{
  "num_hidden_layers": 10,
  "num_key_value_heads": 4,
  "norm_place": "pre",
  "max_seq_len": 1024
}
Below are experts of layer 6 (counted from 0) of a mixture-of-experts language model. Rows are named router (the router's row for the expert), down (a neuron's output weights, with its number) and show model dimensions 0-63. Each number is 128 + 24 x the weight over its row's rms, rounded and kept within 0 to 255. Numbers have three digits each.
After each expert's rows: a language model's description of what the expert responds to. This comes from a sample of Wikipedia text that the model never trained on.

# expert 43
router:136148114132143136163092138139099071120119153143143151144157122145125158115099115108112114177190085124140149095113094139129167122111141129168087165157167112166153139086154161108097091110124125
down1:122139119142144125090138128152081125116140155135146107090134133113122079113153117127193134131163142167101112101135136133113121163116108160147060133156119129134138178092111100142126127113131137
down2:092081140129137127152117167174111144127126093163091123071105126140162132139137127166111127135144206132140167135122169139121108156120116111191146122094128153090105170147131159164126111097146095
down3:136130158081121176112111131121153132105137160127135112144080104113123140155189099152118136134155081081129110156158195168137115132107152101151140126119151146145150109134137099105096157119120119
down4:176116132115126139116132123166133147132142138111116112146163109150092145137150124117130086111109127095149078132181138124117117131162116123114115153128093111125153118108135132065142134145135125
down5:103124136127120122123110140142152137121153099116116123107131164130109139161135126155061126154139162108154143120149111156121098171129136126125125105097100120134117124185101173147156147158116182
down6:135129134123141110134138153122094175105100133126104167157109134122147103130129149135154172104135132178150138127123159125135133168139099145102159113065180109133094145097087135128123104115102172
down7:106105112109109113106128114123119169146148121146149154112122063108129154115129127129146137118134089162092124134155125128156131143182097137114107107145140119141154144145136135164150121137121145
down8:138121186150118109093128132136098122112132131181110132126120116143084102109150180115106103150137108132138128097150131108144135142097143135115121154103136115137146100101113141156159137130181124
It responds to: Word-final consonant pieces

# expert 55
router:148147157142176134126109162177160127143111146155172135131126118110142147079098127112102143143124092120155158114125144140142183177130151132123142161163144113131131128102135119115104085128111118
down0:122139131106188140071091122123145159125085134146129119144133131123114099158117108156123107139169102128148110121173102127157125147143103118088146145099136143156161086146089106167129149125160109
down1:142186157148143117134132092169140117107114145131168087114160127160110123101111150155165129138141142142115146113095109127143148132116137116135116113145092109116115102111098090093132135128102112
down2:149128103088128166104117109132145101127114131154131149068127144132160118177073163130102127094121170171185138139087136136116142110157080105165149111149119121119147122115126106092114155118115108
down3:122159160147117175110087110145163160102126121116138072145116132121111148098102129122170107132117142142103157119110139161127104126123131161158139090118095096159072158104117129140157168112111131
down4:130124135108123094127135169123132113150068107112133075114098104195092147107102116097138151115166112197128105116145121132138115117088110090083156116117168119130135108103148121113125117116128106
down5:138187104137143174128132126088135122094154161135104139091142098168120158097106079095120151112125117110128128137114119137113127135104098159132108130122135138127136140094108163126133165132148110
down6:103114124117095135141162129100098142114142125182158139187128126131173112139133105122121115095087152071112105121128110098168094116142122069131147139161114154148129115130110137098134106128111128
down7:104113142127137152093094151123113157154133117133109158126146146093148094148128117093099132130128154135137111140130114136104163177130134130112121150120107130121123138156122131137065114130166116
It responds to: Lowercase initial fragments

# expert 62
router:130145122131134111144118186134111092144105113150130147173152137104105119116111127109101129117149097151144179117165121177118188140136158155158116098132143156152156092121159156104113110136144123
down1:109087187096105135116134143095127103163108113141092127128134093084092144125127123130103159097111127140123104114104136139140118112133126135197102101133090126120122134115125140095110104111137084
down2:120143124164118112121117128120125147142118132130092134148140109122099156115120141108067098142109123118132176140061128114165170127123139152129153164151104156147120117145197125131103140103133118
down3:161098164075112161110126126127098146135118119108101163125076106132125117105110129109133113115097143129143142139147179145146132118124158132118122142134112146115105103093096112085150132131130147
down4:132107134152123186131148148125132120115103073139133126120098187127099129164155119110148130115094149149098165109111121123126122137186096135180108097122088155151115153121074121105162133125131135
down5:192141125109129180123146107116130099101110106078142132127131178153117150151088130133140137117110127122114194150102156115148120077146093136172110146122135159106147102102118115121139108098135094
down6:120166090139137139128138132087089124155132081136087129129077140087157120131147123134100144116162098093131105098110172136119082135093140171121096125176131135123115135142103141093198114148066127
down7:151142151114116135121102132170163147125112133139093133141116132137121161125120141119111152113054095115176121158119158125114097133147106065095112101115144145142154099133107131137166145085148183
down8:110120116132112065158091147118114117124160104110118123138124148109106144138129124149142128185131155104114145150130129108136110097107120157133157136136103138069126104141150088126143161165132155
It responds to: Opening parentheses after numbers

# expert 44
router:139160082145118147169092122112109140118119104147131152131168139126138166110100163121116101160183090158154146101153137170130143168156142144144139170128176127129139139103153120096090119106138098
down1:064153130165112111162175126098116108111099132130113169086123149126108102127153101124080086148141164120096140171143109149142131124133127162127119147168123160108157127120182137152120133114143127
down2:086119098126121112164109137167133155107141117100118078141114123192164141089123147117110158158138139174169122147123148134166070155098142111120118139099109148140130145087160097132092157112099106
down3:149131127121142125109158113125066091141129151129095101138131130133137150125102147105113116155152081130108148079134122138113156173166129164166152122163118134170132162117105070137120141125124080
down4:101121123132120117150127078165180112141157132155135103148143175127084138116149121134109110101097116124190137104142113135136141132165095113139083153149129133135108101064111176139148147135100112
down5:139137158135160151147141163130119130138118098110146122109103159153112107118161119088132096094118151113104188133098155117088119096107155125095141153131101144098135131117119097123108123127128124
down6:141111089133123133132128100151116139076138100122112116134128136123129185141095195114131100104125159143110125106135128112187160127093093131135107103094166122150136121125146085175133134128092154
down7:144125101145107150104155098094089153116127162090085133125076124143106111081108123106140134102159158101111156136111137113108110129120151129140114140149122154126105148128146131094095093162104102
down8:091134124085122150140101129133116092185146102168105111124145162085149112169134163104173146155141127089146114118139120138118138105121095129144137121119107190112154111152160130073139104122117073
It responds to: Syllables after consonant clusters

# expert 5
router:147147108120129157160091176173143146141095174157142139142144125158131111129101154132079165114128133144137147150105112164105136128162133177153141122158117162134151088095141128109098104129154097
down0:078130158134156114103126143160159136110141124114135097146144100092111080141162133170139100113166145120150134098102105117119108113092126115111161154106083124142076102119163146137157127131137124
down1:129153166105121104111113146155107137092089123137123169135142128123119139151090112126161137137182151122157124134140120142105118089111093118081103124146129139126135123113167130094180101122153162
down2:126137080093131122132091123122121157176136139134145134173148133113141108125126135134128152094142118125150147148133126122101130072091154068131166157132117143099051126134089126067141139135123085
down3:136120106133137140164142118144171101104138156126138146141150099150118111090126098068126113131175139132102117115098086128138113127160147196136115101140158101148121161109115133155135126111144143
down4:164132122122160120125119110132148096095127108086087136130106179141171136139127112115157107141141160096094124117144114158092146142135133162114123142150116107134125115079101096137120088082121151
down5:127136133157166111143150183116172170116111145127151126113139128129164188110135168132118147143091096116120119131152121121131135124129116126130127126143094166103137112101147130115131132140108064
down6:122104089151128159147097108142113114116098134113109138105102091112108095112161098149138091163129147144132151115153111089121115166114121123139129128126142113149111135111125137154174085083133148
down7:124144119148128151102120117121126142165121130118090124157126135135073133183148128088132133145132148116165129139119146094140119150132101152143164114143209130099134133096157076116150111110086101
It responds to: Non-English name pieces

# expert 12
router:125128104158183139127108144137135115147106157157136131169153135126121152104101166081126146154138119128143138133147117156114152181138161132158118132150138122139150121093161169109124104082118117
down0:072128070181087115108132126129131158173066106124105157122116108139135132123118117156106119149127161141135084125102155126143106162104128076140105149128109183140166116127144159131166123118121148
down1:140157127095132114138132124104118196114122181115121166117115122158119151159120142167060116148152143120117142136102124131130116161121145140109083140105099116164113134147147156127088152088129141
down2:085159120130155101113147125117136137152096159161140123144079097124128156115126138145179130122112158142142103148132107108101164107132138119107102157135101152107105160121107082091119097150155139
down3:172149103157167111120132122107126119098139113138155113108104103120130165100148144130148096125083140133089145120133111103137122080095179092137132113135156122102130159141091132120132130129130104
down4:149134158109094117126092124117117114114128130133146151136100137145052119135113171121135132119138147114105127103137169129145141121129101121134127119162122165063212130130129179119139109094183111
down5:159117119120143130128147105097153141098148154120146168111120131158136152100161115126134085137143114130107137128150133101134113125151144125144132140183098143103108110116108145138136140091116086
down6:163130108145118146103136114172157143156157109135158079130165080108165136121133120154137133133132126126091134108156129124170115137134143110101106136133136106138164150125115143123121119116140171
down7:138150159135115091107135155127112095107119124101120127117115116120117139130111174160167142135142155167106121119166103125128139112139100074086131149090121168102154153166128109136152084124114184
It responds to: Capitalized word-initial letters

# expert 58
router:145156132130141137119089129129150108148108103164136122128139109129112137088138115079099121141176092131145170146121130134123147154160133145136127158148152113129156099128148171138119128121135129
down1:109119127128095153131119091114090148124093177078111159125143143123104093134149108141140091110113126121114121158148146096134159142134153116149136136158138116140080122120118104131120139138140112
down2:112113127153110147108142146101130151133100100132082114125140088109075120111177123134126053138085172148166094103109133124122136153110124138125146138135130146166125140133110163157119156145105155
down3:178160156107135128091135108149147140117090110139105096124132156113116099091105133136132158079137112155126084119154163103144148143106150115103093156127109124129133165060162145166123101140136153
down4:141120101138186130116126122127188111169120152126126092115110099129132075132170120123134130103107130126089111114122151175149140123102142148142125144128165124096115139151166145126131157148102127
down5:106190098154133181101131149129153121103147151144152066152110104142108123158126156116114183134118131139146149132103143107103126172136161113139184105119124112126191158133118151116124119113134107
down6:104094121128122142100128135108131165101099145088160115114135147119108082116095127179105133135125130155108148107131187142127135104091124142144114125135102163096128112119133141120113146157153135
down7:143141103138080146122104120104134138131152109124102133130134142087160151135113116089136135142117091120186150146165114120126121156147104148118092143126113100108121141101110106138145112127126089
down8:150161131151127116087138141136093136158107149156109119135139132157150136109121156103097154120139156131126115135126176144135164102148151096117138107113155097114106131094114129145093128138125188
It responds to: Capital letter after punctuation

# expert 25
router:153162114153111148130110171157111110141117128118163123149136098112128149082076123112105162157140119161173165138134149169113145156143141135186162124159116128140141139113170173108105113101107104
down5:129117149155129144108137136128128097107132109126129065156162114109116153134157130134119134158135161117135122130124097107117140131118093105091145118128086139131133162145155111090117101113137117
down6:086127128154148050113080146171153139118149110129147124155144137099096111131137117153114121126099130137139132110130147130122106166160133116136169095116126095133131098132117136118133111108133136
down7:138080122121137127078157108157135157115096145083145133126121176186120122109117194122141149126099150129110152111141155130101057158160120125135132077140132133143149131121127125158154148123120143
down8:142118107146145139133154094129131164096180144134145116152107151169125102125094132134125109149105139116098125129171133169098158124122148164097130107142122125124115095128117121146115163096185144
down9:136122130118155142016143156124166138137160111131111167144106137092162126099142115135126098165141167135107112100117125157147140090146113116103141151150109110121094118141125103133133127118128139
down10:128136122144138127117129119083112106114122104147112131145138112145150151125052150129128117113086167155115096134115086130161092133130099117133092073147122117095153103125116141127123123120132191
down11:130120139157137145095103132096171142116129122142130137151133131102182143164122092163143109120094130112149116149139124102160149145100141127139113102115145141124130141115085134136122079129087082
down12:113142107113108090134135129140168167124154102108109120135110076155129165088113154145113118142135140108157113179097161110094116137090152115128142108127140094129111120103120146144121171122096096
It responds to: Space before numbers

# expert 27
router:132141118110153157129113141148117126128101129130150136125143140100135137123121111118133160178134117137157176146110148160107153146147155152140150131180130093172140112118132159118119097107109139
down5:115164158135144154155094113130142143136115131108102116120126103149151125152111127110066152124156116109140141108104132121124100153146172167122155134094117115117158126096136105155166096141129129
down6:112092151136132162121138108126114096120126116134155111139087114124115150147147120117154119118167108090126121102152172137103140123142074084124146136104157119077159127198119117157159143116131158
down7:134119102134066133140141131101113131118100116080135152122108133141123119086085139115134113140122117147177160144114126203118092096159124110148119132094106147119154105127117118174127150110200137
down8:127121174155180139090114104129107124125108103168148063153163125099107130118125096137186082102134112137139135133152123141114126120144089115074136118130130151147150125133119104144161101125096100
down9:153132144130104126117110140130146099125091094139146138147108103158113133105091103168126126106141094157149134101133151106156126122084090096118185102095134117061121127161113136137131138098126132
down10:116133137151162157117139089121145121152129132148115115108093131149173137158172174170134105115097123152122161146134112147075110127115135122120124141092134161123132061160129100150121109125163126
down11:104185142146117137126143124140127103133109129135073098147141121168141145124084162112107126074133122128127143134135147108123127122143141122095144105134122098152134111118118144096150144120137105
down12:162170144118151145150125130104132135105161142089120161142109100164090091142110143128144087131105107124109117119165157140143154144089117113089123120115171148122130135125188129126110118118166126
It responds to: Sentence openers, closing quotes

# expert 48
router:120160123106182118148113142132157125129090130141162157149151110121147149089074127115126122140128123128144158120139154136118187142103140147138110154106148145134163141093157142088121088110136074
down0:108170157120143086146149108131121137124147127183102082071125119138082134136162123160139120130071183162146112116101101107100125159158119153136103126123126106142116119136120120134159113129132105
down1:134148156146125081139109148154135132177162115141129153096096107117141104167141149150147123143110193103127136155110118157098141163137140135108157116099113104132102071086137118079179123115141116
down2:078126106113078131095180126149152101145131132114141122183105123084107188125138117144150126113102131122170101166138136152122151126139156159098149140139140150142117105118168111163127130122137088
down3:104138120140127115090140103110144145092137126076135096157137163149171139122131140155168149149133155085140128141196142103128134115126105136120122133132139154151143125137132096131147099158108186
down4:127125136117096112142170116146106123105146163119124085102127131136087137099153112121215129145115114125184134110115142123137146148145109128120127159112141112160151138143111135122078133114151128
down5:170121120162157128127076102185144170105058134105097097096133119143133112133139150105133135098115114095150129143135126124174104078123095132120129096143114151147116137117134100150134138133136168
down6:139102134085113126138092120114096142127139154135121141146165119087120128154117150130087091166172148160118128157176129169101087144148128123149115090128133121115156156122156120105140110130149141
down7:122162120074149103072109135114078147181095148106141099119168113159161116133100131112113144114091104168141145108136098120134174078120141112130127136124147095088113143086104116107155128143120102
It responds to: Word-initial stems, heading marks

# expert 23
router:131114121143150121149106136143123113138103149130125152148146086137158143082101155105115117166123109144136155086141135136108148138122172135145143166132139120162140137061153145126117130109142083
down0:127114142129119126172151110120111120128121159138140125185104147109159121136150091160112139089108103140168111106100172109132126157165150058141093094122157095132121108144091100158071108181108101
down1:134153114165137073093121121096182132095105136131148140166101151150133169146157115140147134116136130157160120148096146128107109112147162103160108149158075110122134102135116137097114092136147139
down2:145109174144169115126085087121136129150162139158152146147084146164146153086134141110138133109102127124104094136140123131139178146171125093176137110081142113172140145097100099158123150088111147
down3:120171100123116157109161132168117149172099138122140118146112151130108125133116116144094108084147127108167116170095102137142133132121106104103110108119127092148137087196152117147097105097193125
down4:126113150126129091126095111108111102141124129123132091136167184117159139122089138106161108151128079128143162150165154092163104112131158140115089138151134135116133105086106140116107151189111141
down5:102112137129128144109150103136167081096181129150104139182133142134118080163105122160137116076133112137129127123132145156095103121130098111121126144117148158097142120163142140127119096175191128
down6:147091118162118107158095101164060147085109152108139119177109116129140104117106145184109142150125113091109129100151099130132118125109136105127105136177109116147120122119148128167111124116105102
down7:179133114102134147150116147082101142115102139116130122134114164118133133153154137095110136111102121148126163122168126104123144187141130108108100112099108160135157113081177137144093143142081110
It responds to: Verb stems after was

# expert 2
router:165177087135112146178106149161132085132118115140119126158121130110133114065104162130111130168125115125145163085127124138130168145150173175135157122136166137147139105102139156103139100083135126
down1:121151139115132173104082099157185145152125157169077136117094110134115158133125114077123117120119114141103135120090139110118106111118125163114088097115124160106126101118180089136119112153142148
down2:118129112095125098122146147141135126125130152122159168122135129136109124129132141137145139129120118141126131137173132086120145110110131165109064122169076164151115138132122108118169095117134095
down3:134109128130134113116139152139108108182117128116153103128124165148118123109123203146148099103148143102113125129164131100142110130180158105104152115107125104114124086122168156174085088149121125
down4:126112121146167120097133151096100140157164116124172155148116154099159142148148141138111139127118109101131128073149173157117161126133092158119115132155123136101157125089149165131092156125169099
down5:106148139106159121135140119108139137132178145135121136129121116154127130117107097135173113111108139118160112139093116129114124086175082076154156150102116137124123143178144128117148128173098130
down6:105141134147159125106169136147139118141117150135157153152108131069149125107193102099074108098184129120159145131117118130108112154155126124115146139187099136122128156129146091132118110132108135
down7:149118172131121107131131136144114140104099157156128117164149126107073159113123117139158093152141138130114147179112124119099163128169164127105146113131137095107104130160137124130154143110126098
down8:175189150100116130163104153129123147075136111114135146111122131150114140184103105155126148151110102111073120094166095134133103160130139117116123131166092148122137131124094111121110117134135084
It responds to: Single letters and math symbols

# expert 60
router:127124060116145172121124174157124097132091149131143167125153103131148138103119115095107148161156115133146136103117145141120144130157145157172162143144117135130149121081138147120096112125129095
down5:134125154129115123159105112112145154142136136119168163133136145123206172141111135151132089086132134159111139151106155106131112087153119148150085152105168091116143103144105111161156146143143114
down6:163137108119124111166152150162137123121146120096116121146142145104133135132140145130101133111156134110145181138137130172103150095136147076131093135137159132142109128133099106120129132146139182
down7:098119122162121100150126142172172130099132117108113156100091071139119126107127145148119104113132132094155095105117155172127121122098154164132129121112146126115103114126153119131110157147108107
down8:105110130095098131095112154136140096147134079142117111108109146107135132158104106132145119158122131104089137175167126117143088153175126133119149145117133130161112103148137138099148115105141108
down9:114137110094155140113078123105123127116167170158127148112122168129126149167175121111107164130144137130100109158150112146141113129129133149143128118154128148151133107120125104115122115102109158
down10:136102133106069123142098114202147159166136102118107157169149135143114148111126111117132118143122131106062129146094165166097158108116144126095131097104135133142133168114136134141149094106138185
down11:102139122147140103077123142189087138160126178137133145131134137085135109096135135074143081142116108091092114100141114112131102142118108152119133139119119132111195172106127142122140157185119146
down12:162115122132076161142139126158114128140089100130100123178105091129082132216146154125121132144106102107158117119165127132118114056135145156173098119138140132097160119122125141134113166134124129
It responds to: Past-tense and participle endings

# expert 49
router:149131107131157140165127154150143095146098114155173140142148127136152156093064137098105134155170127149108147093128140162108144136131160160168129152156149143125124129143161135083085117129146115
down5:127107119121140139161125149125139125136099128128073125164124119124148105118110086154096130094159117124127122143141105113100186130141099093141091122149117111107162166112140122156120099126089142
down6:131168087167103106113112106141129153117104096132128133083127169140081161093109102134111123117120147118112177125077148117157167136144149119087105162145123134117179116129155118105132114163108120
down7:084103131109105104117151111119136119134146072105122096125094163140131120120137178105116116154175142078103123121145142129102124127146173144163101148159099172143178132114116117092157139104144126
down8:153116118127102125113145134111121150154125132145141108138127121132114143138150091149116092146110104141122130115047083132112154148100096158140147149165145076117161078141139127112097138120095145
down9:130086136150128124141170096159124081151114104091150132100092082104128089127149143124120103119136182161057152092095163168154122147169133139138112165113111145079102150130111135117137108108108152
down10:168131164104172125137119115158120137155159118137117124126137117123125132155142112160158110102137166136119137123134134184131129130121105146105145104112148126137082125127125142089125131131102099
down11:146143146105099136120121132123117137123092177104161092184125108097138145131162143154152136119139091115109105125137136085163118108159122101111178094106127112131089130103173119144160156127147118
down12:130131122094122107119085131143125134153113103116139099106126110128135113125168124144151142089119069113123116096111136111095134120104119165176123122127151119148131119115153109153131179131137111
It responds to: Common verb stems

# expert 28
router:155158089146151154174081142168111092181087121117180115131144109123108132090116120116143153142129097141143139123119125137135129143169164142160163133111117135161184111104128165088105129104163122
down0:121140112119138130170128095117174130170096123129090111108115138107147092154153127140093145084109141123128146133109143132138088150097145054114157143113140117185158091153149134140087135142133113
down1:138148133113119103127172087127156155161135143127064128142141166133101068160120106140132139142124110133143145112140158091139094105173112089152129169146134109123086151134122082083177095126121153
down2:105137130131161125110098115111199161140122083092104121144156131139151106121127129123127185148122156088122142118108139101092105151125117154127147157067109163125108149147066122115161083122152121
down3:143150130122104127130117178082155127096127152113108109135148118139149112168147088163151115161104136105145128150151120113128121139154158124130134170141164114146101108151150140105134108105133142
down4:144131136117124123134160166143135107080126131147123134126124122107152115116150123088191132120074149082142082154135126130150130142151093133128083136097137141118168117132142113149135179136135113
down5:100160067137149130129167165126149128114129131124123148088173123155138122127147122163107111176138115149148140108119164118141154111171128131123094128142101153132132140092150116133143082097093157
down6:131118117135135077168096085152096172141147128126143127101137142127090157114131192138157184091148116165130086145128117093111140112187126108097158138137135147135118129088146145127116143096127122
down7:115118146172164150131105127158101096123118155107074130167118148153149085146117151134120118152152084139130143133110121144080106135124119141178150162110145068127106076166120091102116117154126141
It responds to: Mid-word syllables an/al

# expert 24
router:153160101134132165172119124169133115147101112149159140135157117088142155071115141141132133133135125161129144083117122153116145153147176123175123160144136172123122125124158164145108103129132090
down0:117206097097132138148114109104110172105143121171099149124106133156155113147131149112137143115140071104113083106119114088125127093158153142140150144128125162145124130110088113137153158121140131
down1:109173120116100140125113185185099124109174126132136136137145156111150121103081097155154161101148138129144121149130143149130139117164153142139109089121139135132148115118132112113133150105178134
down2:134167142179165130112082102139165140150132127141154153114124140105102065148111178110083127150140103134160144170124084145138126171124139117122101164155105152137147105099112117110095129109087138
down3:140120158142097131117081090079069136117144125143116163121185137146117127131104127161092152147130131109061126144156147121110117125137153134108085107089112120128113100119108091167129133134142149
down4:154053159132115131078119124131169143142109133111136111124112115121185098113085107138157157119085124118144163142130117094153121146148101133148108162132078127094144121132158121139140154134143137
down5:139127091101138177153123138143160132119122143105143123124141142146157102120143090151151171106133105151156122154117105109121116112121109117106099106054109152081121124152109110123144112093148170
down6:126101104119103188131119122122132111115135133091114138156102135127087126128131160126112153145141141145118109087130175132099107146104146106119158138110129173069125131146132125127135136114098173
down7:114114110137164102124135152143124128147134094115089164130142140135099183132080109155120099125086116129142090092117173088129128125152124104151105141158114133156134162115136137085162156111149131
It responds to: Word starts after brackets, tables

# expert 33
router:154160080154148203124145156157095082122118134136123159134147126128148135123119136116132137144182105140113146114155133124141183134147147159140115135128157136138165128108135146113096106110127114
down5:125131157133147163127080127102120162124111159131111122130096128109139092095162130182140113131132092144112089124160139157199106124099151098144112124157144140145114166101146130115118168136105159
down6:153127083158066110105163080119104139109146135126107103164152082147101141097118117159136138171143112170073098111139101118147125137137112117088115087140122129151102134097168136130111124153106098
down7:084153149097141097105092126187130163107160114132137111121134136142122159124148073145107092137174156149125104132127132138164144134134102132104191102123115124140100145154124156148121155065176111
down8:091156124126095125077087121162154150107125147152144155104143144076161133142141138108118131123132154167158094101167165168170122104138142129126093120137127100156119148131127098071126107161106127
down9:170087158169188124143135145114132094116098114140135134163151149142101119107089148195109148125088117118139102137092115089155150119165129134098146146145156141164096129134144127154103120128156099
down10:141131147111130094097156169156175140173162094105112136137166154106112144136118125121177070102156148116098121115071113122110099136131138126141109097113154115168126134119114129111172110161151123
down11:142106103129103114160116099144144185168103134112155121139177115133138101158080114134160141145144162127119151114082119129121118079173128136118162161104120128082141114113127144112163117174108113
down12:113127084145111115172146164162112099147108138119158113122110121139124148171143150160109127157097134132136156127122141107142125128085110119146152120076099116143103102142138114135113128098136121
It responds to: Plural noun endings

# expert 7
router:154199137116140143127109150151128126165107151147140144175146097149114118093112113081131136132141136162127126126137126144125164145153156143154104133150152110158175111133126124105110109135168111
down0:089099133123125141187143096149157146134122114130097162142136116129141147153096204145141116194117100128134155126133130112150119118125092156152143175138157114129122132103117096110155136120093127
down1:142105116149119147146131109122058129092116159131154136131147126083124112106107142110144119157134129184113116110136140118079126073111112197131152155123119123097113088132131143130139148191177134
down2:128104081148164077148099121103119177096156115101157176123139116170106137098133157105095104149062140087159109183130129110171115124135141118150172181128102188125110126096118104121108137142114117
down3:122140144080126155151121146151115142108116113115122112146121148119160125072106107157137082198142109144135151140094119129169128123136135134136061141117097156117138129163139125160122132123143102
down4:124133140116144140119086130128134140152133185095141135128135087120121110137109120110170157127137158093117177139108113121133153118112147104101116096139111108135162129096125138145124145080112157
down5:109082100131153076163159119113093156139114134144132134087137144086122106164085133103141172137099129161111108135136103168117153112141183133122135128131135132129143142140139122130127114142156132
down6:134155143078142131166144159133109110102156141095152151105181166127158147115148164098120122126144122120094142111168136097121127099085140108149129137096098121112121167163120124171131105125113142
down7:115157142105085112107100102155122150169110126142116151105135132148151139096085110167150141067140159138092133145107096105151113110133170140120141117159132152105121131153105130118166184127110127
It responds to: Learned word suffixes

# expert 63
router:145155124118126147146106149144163121135122144125157118171135140163108145085093152100095133120150111163142152134093131132127172138132134125172150114126117157185123136128181138118096104084101093
down0:166101135185145098125128164129136174111092112148092119153156155134160142121167168101161123122133120173174150139155104134147095138146101116150131123112118118098118121119142145121103123119116154
down1:176140136117119127081085148111138143111136127123159131090094154170076104112150115143115150132141082155157139126146115086129061108110084113119134157109101115091124108105138123161166145136100091
down2:157130092154097136136123125170130089116106096083110115111141100134174119108118122093122141147148153120130176126151129175101157125143113137106135157112110160108116110128100089083109140136119108
down3:155103152127096094134113150113088160073153112085153096120142143099157129113131105174143129171107075123154177136148126098145121145122110143144137125095124119132110135163119140125107107127119160
down4:089143113096106146149087076155120166126183132101124114163121136114169134135135102148145153128113103131116134154124132131090151098127105141087111112129122105142122157116111097134135135149103132
down5:097143089174142132158180173119145137120115131112145076142145104111151133136087126121121119143131127115064138121145128146134130166104093123129127168096125124137122139150111125155114165125138088
down6:128114137143111111119140104129108153141127142086114119112160120093125113124080125132108082119150147154116136134145105122146117141166079140104162137108121074165123099099122148129147137198103117
down7:122140113114137133178090163110140148151094107131124143108125124140136127095123109130100105125142077121127122114132107119106117113130144091151116144112104175160121102106130093115175117106149124
It responds to: Word-initial short pieces

# expert 21
router:140137107140129160164117127131137095172096130139193158133139121137107131131111131096073163114194113154147176096139155155125141118151140159123137147174160107137156095104145138128120122115139098
down1:097158137160180088143120112138153128129116158142168162116135110189116108135118143108129131175125096092131132156174086114087140148067143129096116134127130156104179062116116131109127131136107140
down2:068156155118060129113156103113096115145098167116149134120106142095116120093099104146114122099131168148077138116130157154130120125140095134131090136141138103110130125134105139145124154160132157
down3:101115113141125159123136136133104094132129100076083124126122100172131080094122117134110127129106116132134171130130120157115156098123091121150120083153108154121114140125133122138122193158184104
down4:129135118123101169117143093163118129120118147154137116173105124146088133107090049061113138154116127101139122140148131118140123128119122126155125103174134105128122128115117171125164148131118132
down5:197134106135134148191161136162120171125140099152124111152118103137130155127134112141130156089081138132119111102119120193108132141123114099087167143135136135160111091136107114116154156142155104
down6:105164122131137132096074185135133111153150093113108122121137120134139105141105114147098134142146114125134177111143126062121078122125113149122139110118112112106147169103096132173124095147150109
down7:128115128130128101099092121167166099130109112163112129122126126101149181118132110119117114125120145122115172184123108100141087137099147117091092081137141155147151084085120148161100142096111100
down8:135140105115129127112145115135150154108148178123100133116091156108156107164111143107136130206090121074150075137106105135139107167098112116139121100099163108084112100154141109100146093154135128
It responds to: Mid-word vowel suffixes

# expert 51
router:152106128126150149125111163168171118137125139156137163148147099113130106112082105111130155181143106135141158145127140173099164143138140139164104138143110114124130137127136145112117111110144116
down5:127104125113134097149113145119115131136120131094133118103184125138172130172162159151121143152102134115130140148097122154119118156119150144121100144136140114145078105126143089098126116159119112
down6:091145102134094110122119132176131088155170148131090111120105114137156115069127149112126166156089147130138105172097118131112159143092080116079145158122126125105089114134117146144103097108162130
down7:105121131138155109171119154153114097144115094116126137131108137093145130115118126122149123157174084104172135144106119095155116111137087117126122159126109132105126152127127137165109158138115138
down8:148153112165111151144113126137102128150107090163096136153114157124132115139100108129113116153076154143145109167132125132124095099163122093078131127094142104185101112117085153100128131118166111
down9:117130098136095108107146136149089124135134131147093122143140144130178105176089140091096124099139127155145139121121132127177124161100145156099135138089149067147110118083169112113132124119157143
down10:151161124137053121117125155094094158113130112149135101137124123122100141145161164136140128133152154130179129114126118140142123115112141143110177117082168110143117130109119169142125110124106120
down11:184126164138142109113139123119106094227133107134092130101151154114146107094105122127097075098107118183146105137115102105129142142125147127124164150112148098152113115129147142113129122167105107
down12:132126132190110115148110133154140130124142127114124130105129118120103120118135138118090142107140125132153118169105149097076154138119160122164107123163084116135153124115101083096135155126164100
It responds to: Clause-ending punctuation